config.toml
n_layer = 10
experts_per_token = 4
normalize_top_k = true
balance_bias = false
positions = "rope"
rope_base = 10000.0
rope_fraction = 0.25
init = "normal"
init_std_up = 0.0296
init_std_down = 0.0
lr_head = 0.00891
grad_clip = 2.0
decay_shape = "linear"
batch_tokens = 65536
seq_len = 256
Below are experts of layer 7 (counted from 0) of a mixture-of-experts language model. Rows are named up (a neuron's input weights, with its number), down (a neuron's output weights, with its number) and show model dimensions 0-127. Each number is 128 + 32 x the weight over its row's rms, rounded and kept within 0 to 255.
Before each expert's rows: a language model's description of what the expert responds to; "mostly gets" lists some tokens that are sent to it at least half of the time. This comes from a sample of Wikipedia text that the model never trained on.

# expert 22
It responds to: Adverbs, negations and clause connectives in running prose, such as also, not, just, when, because, although, and -ly adverbs.
mostly gets: " also", " not", " when", ", but", "ically", " just"
up53 [ 91  99 178 111 126 166 148 139 132 104  83 111 109 149 110  53 122 168  95 129 129 147  93  89 162 162 140 161 138 101 116 110 135 118 169 149 128 172  40  92  95  65 135 116 143 143 140  60  49 114 110 157 114 107 105 158 103 117 125 140 141 110 120  60 144 116 117  91 126 113 119 119 120 188 135 103  85 146 138 125  94 118 176 181  77  98 138 144 145 158 132 103 140 137 103 101 160 132 131  97 167 140 115 193 152 159 116 156 172 120 138 132 124 154  84 197 106 206 167 154 161 187 141 126 158 134  77 147]
down53 [112 137 122  89 163  98  97 121 104 119  95 109  70 139 163 157 133 119 119 122 145 117 134 144 134 129 122 164 152 147 145  93 151 179 116 110 147 115 124 130 116 138 119 136 151 140 151 126 114 125 109 111  95 154 113  87 226 108  32 187 160  87 124 100 127  98 141 157  83 139 136 148 104  57 126 212 116 155 158 116  78 135 123 152 138 158 151  89  99  95 140 105 175 152 107 126 148 142 153  98 135  86 181 154 171 141 143 157 110 154 154 168 133 143 153 145  97  94 159  99 162  95 114 141 115  64  77 144]
up54 [159  68 105 136 106  86 123 145 118  89 135 105 217 130 146 121 117  80 138  86 109  52 167 124 158  89 144  89 159 206 140 141 130  86 152 105 100  88 142 100 104 144  85 129  99 151 125 137 114 112 171 126 123 124 130 130 110 121  73 126  95 137 108 106 132 116  95 118 175 123 152 146  79 149 122 151 194  87 150 134  61 100 116 124 137 181 133 133 134 202 135 124 121 121 146 161 133  85 110 138  70 136 130 118 156 130 176 138  97 102 196 126 102 150 136 148 121 132 145 158 108 134 150 119 139  92 183 181]
down54 [150  55  93 183  87 153 139 140 144  89 129 119 147 131  82  71 177 132 112 135 150 106 142 133 163 162 143 184 130 127  93 104 175 137 182 172 111 111 113 122 155 121 156 147 157 117 138 111 122 104 108 124  75 137 113 133 112 164 104 108 110 120 139 176 110  94  54 147 100  86 122 131 171 106 114 134 139 123 111 150 152 143  77 132  81 183  92  90 118 119  80 135 110 196 158 137 128 144 117 156 158 141 114 164 173 130 113 148 117 120 128 135 137 135 159 161  85 113 175 114  58 105  74 167 145 144 105 207]

# expert 41
It responds to: Head nouns naming what something is after is a or the, like township, town, village, city, church, species, station.
mostly gets: " village", " city", " church", " town", " species", " county"
up0 [ 67  69 137 155 107 147  52 158 161 128 135 114 169 180  70  52 144 150  98 198 149 152  77 148 165 138 133 134 103 148 185 122 107 198 113 133 150 188 136 116 136 119 111 165 207 106 173  75 121 126 123 121 161 101 147  63 134 106 152 145 156 119  92 124 123 138 114 160 111 132 162 155 155 145  77 161 117 169  84 139  94  98 142 115  98 148 103  76 141 162 113  88 129  70 164 137 166 167 105 199 111 119 144 110 135 144 190 178 108 185 152 146 116  91 125 113 100 179 159 148 157  95  55 142 119 161  99  61]
down0 [ 94 111 167 125 174 122 130 181  64 100  91 144 158  93 143 166 126  81 137 124 150 121 110 172 171 145 123 125 152 150 146 139  96 131  84 121 110 126 144 137 155 149 170 113 125 127  79 105  77 114 121 175 151  62 153  69 153 120 123 104  84  87 104 107 182  95 126  53 122  59 115 151  98 144 106 120  87  91 177 152  51 161 130 101 143 122 177 141 145 130 173 112 119  78 121 123  79 153 151 168 139  68  81 109 117 121  85 165 139 109 160 122 114 197 165 140 142 137 143 106  92 166 138 101  84  86 132 132]
up1 [107 103 170 141 121 123  90  49 118 162  82  89 135 172 154 145 167  94 129  85  70 116  77 117 104 122 196  82 102 118 197 142 146 155 155 166 122  92 138 170 100  93 153 132  68 134 127 182 169  81 116 125 101 135 140 124 131 111 158  97  94 139 177 115 147 153  89 157  90 127 111  93  75 134 139 124  61 115 133 160 126 122 109 108 118  65 104  56 155 109 112 163 153 132 158 133 154 149 149  85 167  93  67 128 139 152  88 151 123 141 177 188  91  71 154  96 126 147 133 199 133  72  88  91 177 179 159 162]
down1 [191 127 153 136 111 109 149 121 131 110 126  87 126 136  93 112 115 144 152 145 120 176 166 114 131 118 206 213  92 131 136 125 126 179 145 127 146 133  84 163 171 130 133 152 109 157 171 171 131 142  49 159 148  90 157  76 120 189 160 124 149 137 129 181 150 130  42 139  90 117 213 130 133 108 124 163 104 190 121 155 137 108 120 143 141  39 126 170 124 108 111 135  73 108 116 139 122 166 180 175  92 186 155  53 109  80 129 161  83 111 152 135 140 119 126  92  68 110 111  86 113  93  79 142  82 127 140  88]

# expert 34
It responds to: Statistic labels and empty total cells in tables and infoboxes, such as average, Total votes, Height:, Molar mass, or m ( conversions.
mostly gets: " | .", " m (", " average", "| Total votes", "- • Total: ", "| Total"
up0 [162 129 101 108 107 114 144 159 168 134  82 113 160 119 102 142 114  75 149 154 121 131 122 161 134  79 140 121  49  88  93  57  70 156 108 141 165 157 151 109 128 129 119  91 144 165 175 196 141 209  93 176 130  58 101 176 147 125  85 155 134 106 163 144 153 134 132  96 121 105 173 118 147  92 100 157 109 134 191 121 121 131 116 161 131 185  88 154 167 110 141 130 124 105 125  91 194 122 135 134 185 114 146  72 156  97 219  81 113 131 192  70  80 130  99 123 121 126 128 147  84 122 140  90 127 185  78 126]
down0 [204 173 202 122 135 128 125 101 110 194 183 115 101 118 126  82  97 109 104 138 180 130 153 129 122 130 171 163 150 146 126  82 134 145 103 169 124 115 128 199 126  86  89 165 125 119 116  98 187 152 117 136  65  85 126 135 169  86  99  78  53 100  98 112 122 130  90  92 131 125  93 127 109 134 196  85 154 120 157 113 146  90 153  81  92 164 118 162 142 106 139  52  70 112 100 131 122 105  80 203 129 141 112 100 129 111 121 180  71 164  91 147 146 143 140 145 137 116 159  80 169 113 178 117 112 149 173 125]
up1 [149 113 155  88 161 126 156 198 162 159 122 131 157 123 156 157 100 145  85 106 109 159 133 145 142 122 153 150  94 130 142 123 101 154 198 105 122  79 100  81  97  78 183  58 126 181 168 139 129 134 154 161 109 120 171 117  57 130 166 152 100 112 130 164  77 151 181 108 111 118 135  90 157 130  96  57 112  92  50 128 184 126 140 115 147 120 117 121 156 128 129 171 131 109 106 111 162 142 111 133 118  83 156  87 150  81 119 151 122  81 101 132  62 154 113 146  73 167 168 150 149 116 130 107  84 138 111 121]
down1 [130 120 133  97 101 180  83  83 149 132 151 143 103 117 167  66  73 103 118 147 142 129 111 174 107 196 161 106 140  77 137 163 121 138 134 144 145 146 190  84 152 125 136 126 163 119  93 133 141 101 154 138 120 183 188 149 130 147 130 136  96 129 129 115  73 145  64  97  54 141 104 129 161 131  93 150 203 107 121  98 103 120 124 137  36  65 157 105 154  98 169 151 137 167 138 148 161 153 125 151  69 177  96 137 135  90 162 107 145 123  96 122 121 141 143 147 139 106  91  97 159 126 134 106 176 171 141 109]

# expert 2
It responds to: Syllables and initials inside Chinese, Korean and Japanese romanized names and words, such as Yoon, -sun, Kobayashi, Shin.
mostly gets: " Shin", "heng", "ō", " Yu", " Yang", " Zh"
up0 [ 83 195 115 120 109 157 129 150  99 161 126 151  91 120 108 106 166 121 164 144 123  99 150 137 148 111 162 179 143  91  88 115 116 172 136 112 138 123 107 155 165 124  86 111 137 168  92 174 117 126 120  73 144 154 181 133  96  84  84 144 114 114  72  67 127 143 106 127 121 202  93 152 147 131 171 123  85 103 152 150  97 106  92  90 111 120 140 126 145 107 123 131 130 107 128  80 124 165 116 146 137 120 166 113 144 157 104 113 102 110 128 152 118 162 140 111 137  90 187 173 129 146  73  96 170 141 150  61]
down0 [124 135  85 135 152  60 126 132  78 130  96 121  99 140 134 177 122 142 177 140 122  75 100 174 164 143  88  64 203 133 172 171 120 115 181 190 154 105 125 104  94  76 157 138 106 122 130 127 201 154  88 130 102 113 109 121  90 105 158 141 143 139 110 146 131 125 134 164 181 166  93 136  72 126 138  69  63  64 133 115 120 130 129  78 159 138 175 139 106 109 132 164 147 173 101 121 143 116  80  97 129 101  87 138 168  94 175 151 169 137  99 105 183 167  98 130 106 161 134 115 134 145 120 154  96  91 111 145]
up1 [130 192 145 138 117  88 179 116 161 127 160  96 163 110 220 123 126 121 158  95  67 150  62 147  97 117  95  87 151 103 133 141  98 124  96 186 103 125 156  99 149 158 131 129  91  27 140  85 148 134  69 128 138 129 161 158 127 183 152 141  94 182 164 141 154  88 118 105 131 146 110  66 120  74 133 142  78 139 154 184 202 184  88  89 111 111 160 144  71  75 150 163  93 122 137 128 103  88 101 150 162 116 103 114 101  89  94 170 100 139 153 133 130 159 210 111  94 142 158 104 137 150 118 112 173  98 139 158]
down1 [ 91 132 143 137 159 116 124 152 137 159 119 161 110 122 118 104 186 118 104 130  89  55 174 201 113 146 126 147 128  78 141 221 180 139 111 204  80 136 123 136 194  80 101 128 100 113 105 123 129  79 122 145  86 167 116 106 102 155 149 140 187 128 123  76 162 104 163 120 139 130 123  64 134 125  83  90  49 155 169 130 106  97  86 135 140 125 119 158  95 104 140 137  88 148 130 158 108 147 136 114 142 157 123  70 151  65 125 100  95 173  75 126 151  60 121 117 119 154 125 117 125 116 156  99 119 167 143 217]

# expert 57
It responds to: Forms of be and has been starting the predicate after a subject, often in opening definitions, such as Station is, It was, were.
mostly gets: " was", " is", " were", " are", " to be", " has been"
up0 [100 122 110 158 158 112 131 131 147 124 100 144 109 127 156  74 174 116 141 137 129 169 126 145 141  92 108 131  97 118  96 183  95 150  84 141 117 111 133 128 105 121  48  94 102 181 142 110 145 106 130 107 174  76 163 133  83 117 184 136  86 135 176 160 124 146  69 126 148 147 158  76 133 138 139 114 150 175 172 104 125 135 109 148 113  96  99 150 178 110 100 143 104 166 143 131 115 122 165  96 137 128  94 106 175  56  88 108 155 157 133 136  70 165 165 125 112 122 140 123 169 218 128 158 100 122 195 169]
down0 [193 143 102 112 136 112 102 137 166 164 100 114  89 133 158 125 151 177 103 157  76 117 156 161 164 113 135 174 190 107 157 160  95  77 110 175 103  68 143 142 114 143 135 145 138 136 164 141 202 103 161 111 148  70 153  91 134 159 168 148 148 139 168 120 109 118 159  52 157 112 162 165  65 143 129 143 145 150  88 122 148 127 146 121 128 113 131  94 155 139 111 123 149  94 151 144 159  89 105 143 135 175 162 132 124  94 114 166 123 103 108 141 161  90 164 121 140  81 117 159 124 103 128  82  67  93 212 168]
up1 [ 50  98 140 114 133 151 134 163 141 119 129 104 150 185  99 144 141 171 126 157 138  90  93 156 176 151 102 132 155 120 127 166 149 149 113 126 148 136 140  94 127 135  81 131 144 138 113  83 156 154 120 178 193 104 137 141 119  82 160 147 124 123 140 171 109 197  86 181  82 184 111 101  82 170 118 212 140 170  83  91 129 187  89 104 184 159 101  95 145 128 142 112 151  80 149 129  82 141 179 139 135 164 108 147  92 125 161 153  89 123 102 146 121 184  94 113 116 172 115 161 127 136 171 170 105 168  90  78]
down1 [ 67 137 117 113  58 166 165 169 135 108 135 124 173  93 194 158 142 100 214 108 167  97 132 149 173 106 159  74 194 105 171  84 145 203  99 127 115 123 116 116 128 103 135 120 107 121 167 146 103 160 117 170 133  61 125 148 119  75  97 126 179 152 114 141 112 103 142  81 170 143 138 139 141 142 139 166 112 137  27 124  95 114 121  88 138 158 111 101 125 136 106  94 154 142 127 145  74 106  95 148  93 120 113 117 125 137 148 140 128 140  95  98 136  79  84 161 115 126 139  72 116 119 160  97 174 157 168 140]

# expert 25
It responds to: Word pieces beginning with k, m, h, ch, sk or Kh, often inside names or words, such as apkallu, Hopkirk, moorland, alcoholic.
mostly gets: "k", " Kh", " ch", " sk", " Ph", " Sk"
up0 [114 141 151 139 105 119 121 159 116 146 125 121 172 140 150 135  78 118  74 112 146  42 152 141  84 149 148 112 133 141 101 101 180 137 135 105 122  77 127  75 111 180 157 179  69 121 128 143 151 149 182 107 101 144 180 162 104 155 133  62 151 138 124 107  70 171 157 126 140  65 154  80 137 142 123 141 145 125 105 131  79 142 124 107 118 200 111 179  72 161  68 111 129 148 136 106  90 135 197 143  75  67 108 184  99 118 119 206 133 110 125 188 118 182 103 153  91 153 166 115 132 121 132 157 133 160  85 153]
down0 [117 122  89 111 112 157 105 184 139 112 124 200 165 168 120 120  94 163 128 156 173  85 159 109  49 146 151 127 139 150  81 141 121 124 131 132 123 109  92 176 109 131 131 138  95 150  83 158 164 147 120 116 146 148 117  80  76 111  82 151 164 130 176 141 150  73 135 159 198  82 163 121 145 130  93 114 113 174 108 105 128 137 139 135 173 119 145 136 117  87 121 155 192 174 138  98 124 158 133 108 141  96  85 128 147  82 148 164  94 120 139  75 145  48 127  99  90 107 118 129 167 162 108 104 147 134 110 135]
up1 [146 125 126  67 145 174 140 138 104 123 105  62 131 112 192 158 178 154  91 129  57 128 173 123 135 115 102 113 169 130 134 166 163  96 157 142 156  87 146 107 172 154 139 112 178 141 129  88 187 173 131 106 143  35 123 199  81 133 115 128 181 134 133 170 132 124 163 142 102 123 122  92 112 113 149 115 165 118 179  96 120 150 116  99 140 167  95 159 106 107 128 131 155 129 147 100 142 149 118 113 107  98  82 121  96  97 171 146  91  72  77 125 133 152 111 161 153 125 150 143  94 120 208 130 168  69 115 148]
down1 [123 145 141 140 157  54 125 138 141 151 139 177  97  85 123  89 171  75 143  85  96 100 130 130 163 162  97 150  84 123 106 176 181 137 167 153 105 107 155 106 111 120  86 162 149 101 108 120  72 144 148 110 136 156 126 187  57 171 136 153 177 146 173 174  86 117 142  92 101 188 137  48  78 149 124 132 151 129 140 138 172 116  96  94 113  96  76  86 105 129 107 135 121  75 160 170 143 162 112 204  99 155 135 121 118 138  97  37 156  80 104 195  76 133 125 190 184 138 114 104 164 127 142 119 156 113  97 154]

# expert 32
It responds to: Year digits and the words or spaces before them, such as In, in, (born, c., late, foaled, around.
mostly gets: "In ", " (born ", " In ", " in ", " the ", "The "
up0 [165  85 137 176 144 160 174 183 168  97 125  91 119 150 101  69 200 107  83 129 124 136 139 131 173 133  93 132 110 150  94 133 105 190 100  89 121 127 153  78 148  81  77 187 119 104 122 149 134 195 131 112 114 130 153 101 126 104 168  88  94 132 125 123 143 170 139  83  85 127  88  82 101 101 114 111 163 130 101 186 176 146 133 151  22  88 181 133 110 122 101  90 147  81 184 157 234 124 122 123  52 122 130 148 150 141  77 117 163 126 104 145 110  68 132  89 158 145 135 146  99 115 127 121 156 138 115 162]
down0 [ 63  97 153 127 169 120 126 109  95 165 107 150 111 159 113 156 148 120 182 122 124 132 160  97 129 114 108  71 163 123 147 146 125 142 165 149 129  99  80 115 130 104 103 153 156 109 110  66 134 119 165 159  89 141 122 149 146 148 127 117  86 111  72 168 141 154 164 124 126  87  82 122 163 122  82 164  92 213 124 104 128 135  88 187 122 198  78 191 129 143 138 132 184 131 155 158 128 114 147 135 197 103  87 124 108 146 197  96 127  67  98 125 141  82 179  89  63 140 114  88  61 192 126 112 121 146 113  92]
up1 [107 114 124 171 152 117 152  92 115  90 163 144 108  68  50 137 149 131 108 143 140  84 189 125 168 126 103 106 142 195  99 119  79 106 146  82  81  80 115 114  81 143 184  91 130 111 134 168 151 101  85 122 126  78 119 197  60 102  56  95  70 126 118 149 129 153  90 189  96 157 182 113 164 108 127 134 141 101 130 122 188 146 134 131 114  89 105  87 156  87 115  95 111 158  89 118  61 176 138 137 154 127 118  96 110 119 162 160 128  96 113 141 130 106  99 121 244 146 145 187 122 120 114 120  72 128 123 142]
down1 [160 115 142 126  79 143 170 176 103 173 134  71 184 170 141 121 131 136 138 187 196  97 119 141 155 106 154 164 129  90  86 181  94 151  85 161 125 131  64 109 174 162  95 188 138  94  66 146 132 114 155 119 148 146  94  89 183  95 160 188 161 165 172 184 135 108  85  78 139  62 100 130 201 199 150  60 129  96 140 108 150 150 144 129 155 105 106 141 150  71  73 129 112 114 160 125 135  57 163 108 128  98  94 164 172  90 131 142 142 112 132 155  95 108  98 174 137  93 148 136 175 110 128 116  74 162 117  37]

# expert 16
It responds to: Pipe separators between numeric cells in sports and election tables, plus spaces before numbers and semicolons in result lists.
mostly gets: "% | ", " |  |  | ", ") | ", " |  | ", "°N ", " | "
up3 [182 163 140 142  79 122 116 155 151  92  60 143 136 139 147  94 126 117 170 110 125 168 125  68 126 123 133 165 114 173 129 101 170 172 138  72 163 177 137  69 153  92 103  65 143 168 126 113 114 131 134 146 140 144 127 127 143 164 150  94  57 177 141 161 105  90 133 186 128 170 135 131 113 113 159 128 139 110 118  96 176 104  77 121 107 176 139 123 143  93 120 122 106 182  77 108 125 160 162 126  69  82 118 123  68 153 103 141  92 101 122 124 118 131  93 134 209  97 108 137 117 106 202 105 165 104 149 148]
down3 [105 167 117 105 119 118 159 135 199  89 117 225 123 157  87  82 161 183  85 111 163 115 132 140 146 127 118 153  71 118 180 119  78 154 160 158 131 164 151 122 111 128 126 105 124 121 110 122  90 111 109 129  80 177 132 109 140 126 145  72 124 100 124 131 172 122  96 139 133 139 142 103 136  97 115 145 192 135 100 180  89 132  94  88 186 120 112  57 101 148 141 104 143 113 115 129 117 147  87 114 120 139 121 157 102 139 202  94 183 106  82 106 144 111 158 153 116 109 143 168 119 151 120 163  90 162 107 162]
up4 [119 140 149 117 124  89  82 115  88  97 118 105 151 107 103  88 146 125  72 134 146 139  82 208  98  97 158 128  67 134 174  86 144 178 127 145 123 139 114 116 163 107 159 122 146 111 136 128  98 142  88 107 132 138 163 129 115 211 103 138 125 134 108 136 138 129 119 145 125 112  89 119 204 155 145  58 150 116 171  92 103 158 159 141 167 155 131 140 160 128 132 124 107 175 127 136 165 190 194 152 163 114 142 116  77 139 116 176 154 158 158 134  51 103 140 143 128 183  68 118 168 137 115 167 132 148  68 139]
down4 [137  99 141 179 117  91 139 192 141  51 121 133 101 109 118 170  92 151 178  97 119 143 118 141 118 142 151 104 158 153 119 119 109 122 155 115 133 146 118 116 103  99 135  58  32 156 169 145 179 160 136 116 131 156 137  95 105 151 181 119  71 112 150 124 182 156 111 107 117 161 118  62  74 105 121 163 130 149 108 172  87 180  92 169 152  89 170  92  84 125  75  81  73  91 147 126 136 102 140 125 117 137 192 113 131 203 167 163 111 143 138 158 110 115 129 109 141 101 153 159 166 142 137 121 169 134  76 156]

# expert 9
It responds to: Opening parentheses after numbers or names, above all converted values in climate tables like 4.4 (39.9), plus (age, (scout).
mostly gets: " (", "\" (", " (age ", "s (", " | \"", "("
up0 [161 138 154  98 161 147 134 141 152 119 106 114 135 114 110 177 188 148 125 134 232 160 145 151  92 177 107 122 148 112 209  99 122 115 102 103 175  33 155 149 114  76 166 127 202  79 185 169  88 138 104 158  91  73 123  77 101 110 111 118 174 114 150 125 164 111 156 139 116  81 121 166 161 111  86 198 121 105 109  96  88 150  86 117 135 154 106  89  81 176 152 108 136 131 151 146  74 130 176 122 115 124 123 124 103 110  81 141  76  98 224 202  94 149 191 126 100 138 155 154 118 152 149 104 122 106 107 150]
down0 [111 154  84 140 120 175 127  94 141 255 166 145 110 121 107 116 125 172 107  65 119 140 122  91 147  88  95 106 160 101 103 136 125 118 102  94  98 148 129 103 124 171  77 167 175 126 118 119 184 178 134 184 152 135  69 117 169  89 137  86 124 162 111  91 180 133 126 130 114 109 107 137  53 121 111  57  91 137 154 106 118 141 106 101 183 129  73 173 125 129 151 125 141 138 147 139 105 107 101 137 153 145 147 125  89 176 153 158 126  64  97  44 162  97 143  73 101 129  90 202 175 150 129 143 118 125 214 148]
up1 [158 158 190 128 143 147 124 150 160 160 137 117  89 147 110 120 124 112 143 141 146 207 105 151 113  74 180 163 154 140 120 142 103 108 170 154  93  99 191 154 112  81 111  49 109 101  88 112 141 142 164 172 108 154 156 139 141  89 136 139 149 127 160 100 130 129 151 132  80 124 103 143 155 150  91 149 105 139  78  85  71 160 145 116 152  83 119 167 126 138 161 123 139 132 104 109  76 127 106 120 187 135 189 164  64 117 150  90 124  82 126 113  94  95 160 105 143 132 120 113 203 166 155  98 151 171  72 148]
down1 [143  71  85  55  97  96 182  84  93 114 180 132 141 110 168 197 163 148 111 163 138 111 140  87 130 164 145 114 125 104 133  96 149 182 118 113  52 113 135 126 157 112 131  86 130 144 150 134  79 123 145 114 101 117 132  74 199 111 150  75 116 123  95 117 160  82 125 123 102 170 105  66 127 158  56 161 125 122 106  45 130 142 133 125 136 132 128 126 181 117 128 103 148 143 125 107 138 192 115 121 121  82 163 131 140 135 161 128 139 116 135 127 170 242 106  59 164 161 149  82 119 203  79 108 201  69 118 184]

# expert 49
It responds to: Final words of government, military and institutional names and places, such as Administration, Commission, Army, Navy, Committee, Philippines.
mostly gets: " Philippines", ", England", " Navy", ", California", " in the United States", " Committee"
up0 [114 134 111  84 141 124 158 139 127 114 146 139 129 128 157 157 153  99 156 164 182 141 173 148 173 113 137 173 100 128 184 141 135 120 177 144 135 139 101 113 123 134 108 127 157 142 212 138 108  37 123 150 135 129 143 123 132 114 135 149  99  84 115 132 118 146 141  92  82 160 137 184 124  83 167 121  82 119 136  91 110 106  93  97  96 144 153 110 125 145 153 163 139 122 184 200  60 132 119  92 113  91 152 159 149 114 138 151 140  46 187  36  84 115 123 149 140  92 142 124 147 148 172 116 117 107  96 107]
down0 [173 108 190 104 126  84  79 145 165 155 111 144 172 169 131 164 161 142  71 101 107 117 121 113 103 136  85 121 188 116 113 165 133 151 130 149 104 112 191 114 153  96 167 115  93  77  73 137 145  92 131 152  79 160 122 118 172 139 146 108 143 139  84 137 119  56 157 145  59 129  70 130 120 128 110 150 130  95 184 119  51 124 113  62 113 193 128 133  86 126  84 184 102 129  82 104 108 119 138 180  79  63 142 130 112 166  94 149 159 171 107 141 154 141  84 157 124 129 137 135 143 130 122 137 131 125 123 112]
up1 [ 75 161  96 102 189 175 182 130  66 223  74 109 105 122 160 150 154  93 130 133 167 144 108 115 102 137  78 137 168 122 147 117 138 181 128 157 137 146 170 113 158 186  70 121 141  95 163 147 108 100 152  96 177  87 109  97 148 116  86 135 130 182 137  68 126 138 138 111  69 127 148 144 141 106 133 108  59 166 130  88 173 111 125 187  89 148 154 144  93 135  93 115 119 128 128  98 194 194 114 139 204 129  99 130 111 143 100 134 104 195 170 162 111  80 153 167  67 146  58 118 100  95 117 163 174 181 137 123]
down1 [100 150 147 142 158  64  99 134 167  85 121 144 151 103 158  94 103 183 161 131  70  97 136 168 103 103 141 150 138  75 133 144 147  94 125  89 162 115  91 164 147 130 176 138 174 115  98 109 164 169 149 168 126 104 122 119 149 148 105 152 104 115 167  75 116 141 155 107  54 147  93 129 146 129 124  96 161 155 146 129 168 146 173  98 160 111  27 158 103 155 127 147 112 118 144 134  98  50 134 129  98 154 241 106 102 108 168 181 114 102 166 125  80 161 138 142 141 101 109 187 148 119 109 128  61 110  73  98]